Weights of a small mixture-of-experts language model, trained from scratch on English Wikipedia: 12 layers, 4394 steps.
Below are experts of layer 3 (counted from 0) of a mixture-of-experts language model. Rows are named router (the router's row for the expert), gate (a neuron's input weights, with its number), up (a neuron's input weights, with its number) and show model dimensions 0-127. Each number is 128 + 24 x the weight over its row's rms, rounded and kept within 0 to 255. Numbers have three digits each.
After each expert's rows: "comes after" lists some tokens at least twice as common just before its tokens as in all text; "mostly gets" lists some tokens that are sent to it at least half of the time. This comes from a sample of Wikipedia text that the model never trained on. Tokens count by the router's weight.

# expert 32
router:111116125105178133156109100128101134101118132103143114136091150131147177146086143132167137097175148116123107126153135156157071089122137146170095119136129139133102092103123072116103090129151148098103139124090145138107125137156141147099074105133133129131099152160133166100140156102097164129096151103123145158114160118150121157159114101137129145142144119141074128105145126090121145133151
gate0:123147116117139072115135116124117151154105104106154123159094081128113167136085132133144142132121098118127138127108125125131134122138097112087091084159161155120133148091118119128091117125071111104156075133140129128130116130127166118130142135087139153141146162098114108099096129154184118177109114104100201126098120109126165079144124134145164122131121123134134155111155108104106163105138
up0:116118129122159142114156129120095156123160162134122122151124143132109092152158113105100078111154168140112128089141110137197150151143106136122138156131146166108128129094116127120139142116092112101160104111161144136113107105136164131132103084082126116127164149116156090080141186155121097115110171148144156097115100097151131157155135110145105131171127141096146099091114105145116117158112
comes after: " m", " M", " b", " t", "it", " l"
mostly gets: "ile", " dis", " tra", " Mar", " ro", " act"

# expert 6
router:135178151083151135085117195102112113118110125129130113159116111139103107186118137146150140090117157156155109133134144112082160151107130127123104078113104100170147129102139144097152142150121147123067126156150101115137130123130140132120069131157138143163130150097166145142110152140140121158129120154103163144120139133138168148109121122153159097145121124143172161107118158142158133124166
gate0:162109119143120073126142112062123101153105142157111134111134098115150122090134146084135159088142073137116112112125152090118112117098157129110152109112111151145126146127130135093110137119108138112154128162102096125120075139148153098108170150131153123185118139119125124096078134105098121127115098133188097141126158156138127156142169127128120096105146152136156092159124112159110122099115
up0:171168122160097141155162150142129165175122111146075136151105132096112129148174125127133132091122157166076161126121139150148166135122153182084145101127122147137123097141132124145120146103118113125127134147105129126134142145144145088063098130103144137119145139124143128096131134148061128112160152076135141115135116174134144156131079140124146116154170127129118126114135109163134150120097
comes after: ",", " the", " H", ".", " (", " L"
mostly gets: "ow", " it", "aw", "ran", " have", " all"

# expert 7
router:141119082130163134123170190113135159111147109148101149103112138140103127098102137149107171112141115100125129159164117125180144142121151152163135140134175138083130117109138136136128135142131119155137112123080106120155138138161121139103099127132120147096111128150162125136158101122112121076138122093117077079150114133132159159118137148151128142190135113132127117102128123193117175171124
gate0:168095093131142141104102127084114138146123131128152167115167124163167146126115159137118155098140112104120118131134122165070160099117143116139110141116108096091113090128142136121100101146104129139114174115147119129149155129140152086138138058145108071122150090097109157133112101091128082138151107104132065089112171117117134102120111111149123115130156140098133116105154131129129111138114
up0:116161111134086163159138117120112156133108116159150138133118104090130099138141152118086104120111088121162121113122118126152145083138173114130102148080117132150123134151110120130118088138099170100137151133178164127080139133089093104121093131120128094131106107105120167093127113151137134127124099086095140095105131123113096145138117062095148165131138117128148152113127164153160135156082
comes after: " w", "l", "w", "h", " W", " he"
mostly gets: "orld", "ose", "oup", "ague", "ass", " would"

# expert 34
router:149095142114173089131155126147087161150108149086162148093132121120137076102131139128130147105103102116115101096141098148115141152091126143149155111179130114119108107099128124092138106115135153125116145091130139134161113109102129139155156163146134142099132137090121069116101087156133128120139126196110145168111124158146166128140118085130132116088140122105171123139159095121108119091120
gate0:127096181138146132178109186134131157120153132116146118118141078186113109139170092129126133146111093098126148108127125113096115158129110173145152158142100161083106139119144151144129178127126155148099175115182119116120136143119115100164124158144141096163127160121176103102133135113142084102122124103138078136128163128131144151128160131148154132128138148112158127140143104129105135140107
up0:122123155167150145143128123131095150153113127134129140168154146150138151147149193112107098109142107111127145136095121126128144185119116139095119116113144134099149109109140123100132196149113092122114132114131153149099112140157117122175135119080122118138062159135146108159163113092142135170130190150153144112127149127087131118116117104091115137154113128117133119124163125139065151160109
comes after: " A", " a", " B", " C", "b", "A"
mostly gets: "rom", " app", "ep", " Sc", "orn", "|---"

# expert 27
router:108104095158122163186101124174129186116107150161143094136141119102106106116127141131156134165115157096134121126134082113124073144099108151155108138159124157119119167114111126184202155154142129128158151147110099114109178154139117133111122146149096127121136103115136122120105107133138146097124111141121123127117138117154129136153160082130112132124139145099135138135064148130084135150117
gate2:159147116133113133153148080133123140121089132136138098078113140108137088090127154134109168176134094116126175157086136154080133090097125118139102143130109173145112128112101149166158113150123165143093154165121131134124153132169102133157117162115120155125131074142095119133095143140149133148096148157111141131151090149130137144126104087129136138127147119153110110165137128105153142065138
up2:124099125127133160133140082142159075094144133126110144130140127132110093084113136148156129135125125113081138113125118082184137132132106132119080119151123111135105148126121105119114096156118144106143210134111071107095116103113117148131202147112149138119090124164149118118099148159142140145131113129131107138102090127115149116142132138137132158129091115141104086140166131120129105068108
comes after: " G", " g", "re", "u", "g", "G"
mostly gets: " se", "e", "ven", " k", " g", "k"

# expert 39
router:094125111119153115115129108124146120092178089119150159132149135145109154165085136188138106129090097155143140164148163093119123073160091102139142118094064087130106133168137100102113136111146121142146153088120152113117078092138106154149132106100150138109119118142165108137112137144071112150138107129092154142126115125147140136130108116124142156149163166144122144121128136116138120151101
gate0:097104165145086186099148112124094119138131124135114161151102131110138144143085158122096117144112112167097190131122121115103182114142141136145149123115103109101099133162148124161068114180095082123094144143127156117113127113158138134081104156120168123145133143110112112131102132097116130111115124121134121100159114100144162090125130152147122118149118084099147123126144083135100159108125
up0:123133104141137099143113115141136131104110138138115127100190132131166116151151103089134143124127167131127108080110149136136105124089149145106142146146111133123113157092115154170137145077151158106140128146061123147136106125169137142140150156145070120129167148115128128148192093110130126110174155145090143120132163136117117115150114141116124162118149155169081107094127141127146081146158
comes after: "\n", " R", " L", " l", " 3", " 2"
mostly gets: " Al", "[", "1", "-", "(", " al"

# expert 12
router:141173150192086110114169151112104103099156122125123154129121189152118109128115139128152111113125112106164141148115123088166154091133120086153111126133120121117140151151119145106090111136092140112138120094124121104111134115086117114139174120156090144125138142117134120113140101158137134090139163140136151162124117165072105152129135110102182125162147148147132127167161163136134172141091
gate0:119117129154126098142103142141110156136107146132129113137119091159117132139123133131146144133102122133125138154125136106071104147141161116141170127120153106121161123162154130140128110154116186126116120145159196151128155150157124094123089149159187074118146117112100129132138167158106185078115111174104148128099115110126119118153165164150115108107140136140117073112127117128076119118105
up0:131118129094151167107134104116172105122124123139161142168161116098125125102113132115130145152130156152114155125189131150129119103121137111119131090125095140100126111099153110121143142083158054116101132106102088143133099109163150136148116143140113181145107125162157142132126131117111142175135111093126112110134132125138147125111160126112098142152110074119114161147160084077132105108186
comes after: " s", " S", " H", " L", " c", " l"
mostly gets: "os", "ell", "areer", "l", " August", "il"

# expert 31
router:102115092140075106180130128154109135114103151134149112141141108153141147094164102156172115090099128119119090116161121079119121145152135152150116108106127172132153155133132137100140117087153117133127097088137171119177159139148131108088083099153143160131156142124148132074119106120118112151123103172086119126123139129127120133129138137136156156123134087139125160150133130101154088096174
gate0:102140087145128108140135082134117108119118104164078117100125126135130126180122172157141122151103086176121180103108127104099126152096131079114114145090140092143113167166098103135130095145125166099128130112103175161115154124127130078111133125170126107143135147131136124118130124150150131110149152140130107120144166088100118153112168117139127134151136167162108086142135168135104118096118
up0:170067144121145179102163145177118162122148115093165135136141124107111151087121084102116118122124132101141104131119130134139174085140110116130140119110082168141147109085137139152113102136138147125130150128152079126138114123124118146125174166105138118106132114146171141140108164148116146139109103128132126131096077109149142125116069138143148106074135107096108151146134092138148166135111
comes after: " B", " b", "-", " the", ",", ":"
mostly gets: " A", " U", "ild", "ss", " Bl", " Cl"

# expert 33
router:165074092116129123118147101128172124121089138111147139130121183161139113123157167124156111083145119098152122155113093111140161150100091113156187080164121132098134083108098112077144122123112141147143099109089116115102122120156150164121163121106121100112158138119088132113098133125153131165144090131090139150119103125128140101094124100140130134115092143122145143139175143134127131122147
gate0:117115087163098101106162148141149135111136108140141144110126132097094129137120133133122135106134163122123114110180161163160142135140104085145151125106168184153143129138114101134098138159143088105104103131106102115116119138164164133121122080097154121160094152163141118161168061102109137129115116085123136120109129103147144095131157138125140184133162169145086125093143115127149140129147
up0:124131123122098102085138162083120079127109134107123135120074099135127151159181169144124134130075175184124145127137125131125131153106117129152156127112100131116158134155139065131164103127126145109080138140156147114120120132174120122124091129161102144153130113130101096150094131121113108144096109096132102114092093141135142142115140086114132130125127150106180157113161101102122127114086
comes after: " O", " o", "i", "O", " Ch", " to"
mostly gets: "cc", "ampion", "qu", "tern", " 196", " 19"

# expert 37
router:090091170141153104131131142091079110115108160103154121121055124110177152129132155107147151123097102164091146123148153122170148127134165120108136127154128165136144150158146110114179097098108122098127125114124164124125113108134122148118124095145114103108112143105109104128117116140161170173136144136107144144102142130151147146134137109152135100105116176173117167123148068135141131097130
gate0:145130160113117122169156122134126099121120150096126129109162071094120145159113134117128144117112154119119150116138129099124161147148121105141136131136130129118164090139114131165135109160117083153153155113092135158117125097127073131108147175135145143132113115116103163131108159125093114128118077188109120150117137198107097115132143113143090089102150127133136177193143157137122153103144
up0:131154146108120111150150159133115078107151142126150120119142088141116160142129128144128150132078139128132138101163115102112169168151105089154145136133128107105115140145138149149132083087112110136121137111094129155106117128093076130152124182149131186108133120119130130097148146135096090154108072158127138120090119191122137095144127118159120091117111112142107173183138132116146143099136
comes after: " C", " c", "C", " the", " P", " p"
mostly gets: " ele", " pre", " American", " States", " pol", "rans"

# expert 40
router:078116098129118145106098120160175152110175097125170101137110121143158116127117124159149160066097148115167123143125127154153116172131125097177138112110097130108116144119156112126136116147154140127090101137130123116123119091102135139155126097127095174097113091094133117110112138164099129142154091160092161168119143148129076147101117142160122118111167107107094154121152125139120144119142
gate3:146071159138109131132106128128149159137140126135148150159110075119116126059060127159163142091112138115124130125155143133108118113144144187114125141096143121148110109084136153127168123116125090152143159129125160170147158177117147128117105114149118106145149127111137125135094120132163169131163129124120127106141163119113124092145155094090078135124151089116116119145138108146156171118128
up3:111110118127083150147130172091123101085095131128102125134119125116115140132113110137128138142129086153131124129142174099129121132150095122117133128151098118162096131169137087090108155121093130120111099115106078123128133117138095141174177149141149118135080132144090116081187085123129156125101128100107117122079102143094157103101119157129146116140105147114101106143133100073117093113136
comes after: " |", ";", " B", "|", ":", " 2"
mostly gets: "ar", " 4", " 5", " 0", " 6", " 8"

# expert 9
router:108149140087130112075106140140121132091102091123182091131133118130157141115132112122135099132156147115115105157124092108114133122151112144110074112147143122122161137116092133137143146071163113127116106123132155134131103091146128118154178139126103134142107140132139168134112088084163114163141072119141093115140127131120120103174107106116138146090132099097134136078095158107176120167155
gate3:149092156140154126098135139139192121123132091129088141108141098117118097101077137163166117102137133131115118147159139108166152121132136118132150107132139113139126107130115135099110146105084152099136095120160136164101088143162156147142137126141112118115141169132129162132196141112107130149096157117145156142156114135139159137139080099164143108132115153133143105128159112153161072095176
up3:133133152129148151071124079097142106120136140165094080118138115114146152141078139181142098156125152113092141124145158114170106091179122096113156102160168134096137113113144097139153126139171076117187115138147146131082111151133116131173100126143106111168151154127142138130118144119121098164113125131119103121124089106118120130141108117131168118098123132100134149154157134151122114123126
comes after: " d", " D", "d", "r", " T", "t"
mostly gets: "y", "á", "rans", "emb", "iver", "ru"

# expert 0
router:147088092101128092128130152145166110138149144123114113182141108125113118132121091083122136139133132146113169116113172157137131135140121148118145173091160110100140155097156121098145140114129136130127132154139145177124141132146120132136125081145146157175114080117123136096168130088095116151136103150132137140119080126161142093110154112135079167093080131148171131110097131155159143092143
gate0:178124121193112117150126131098122112147125122111121184150129093133095158145121116122129118133105148147124133149084094110071114127124148131131090132130088105132114142138132135125109165180134137139160138119114132095162088162122147094111148133117143093109076176133093095153115119114138149148120153131147099108100177197124123122169150150110141090156116108133112116154144105126097121128131
up0:132148135134176099118136120113142125110127160110131128167133134109089110089171143108167079130082130108130118137086119163107128147134128149136152129153123115126146139120143134099095127121082114135164188152140154144127078157113144147128142119138157129160134132115140105121146107146114136184157143131142184076122174160139113109145104128098162122172108119130141078131118121087127111156174
comes after: " ", "\n", ")", " 0", " —", "%"
mostly gets: " |", " the", ")", "|", "===", " The"

# expert 19
router:101143151103099128115117150127126166095112100122142131182145162144105128144114109157162123087124125142086115118145189095172136151149120153116146127101098135090134109151147120158118127135148139085143119137088158159155128100115132107155148144097142146142077106157134079157101109130094166149133151125105133172127137149125112138099136189154149144127166117147155128126163116113119113173141
gate2:162122129150111141164127113140190077111103093143132085137131153140117148132126153121132138152141131120135149130110137131161148136145145138058122136144061167153090108137144174145128120116088128093142146158119094171111180132097100115109156120119140150113120128137120125144091080115124116152129128136136108113179126162155163149138111152119140081152152152152117095116130120163102160128123
up2:172119109122089109122089122163151101151120128134154156153116124151161110126102145122163114110123113143106125144103140116132095123127136147137100173084132153109149083153106200195147127151098108146135125201134117158132110092117144128113132125128158123159147137084142108112070109121108123161120153129101110147140151103124147117162123125143132122088151106136132136108100151095091159143144
comes after: " 201", "1", "–", " s", " 3", " 2"
mostly gets: "8", "9", "7", "2", "6", "1"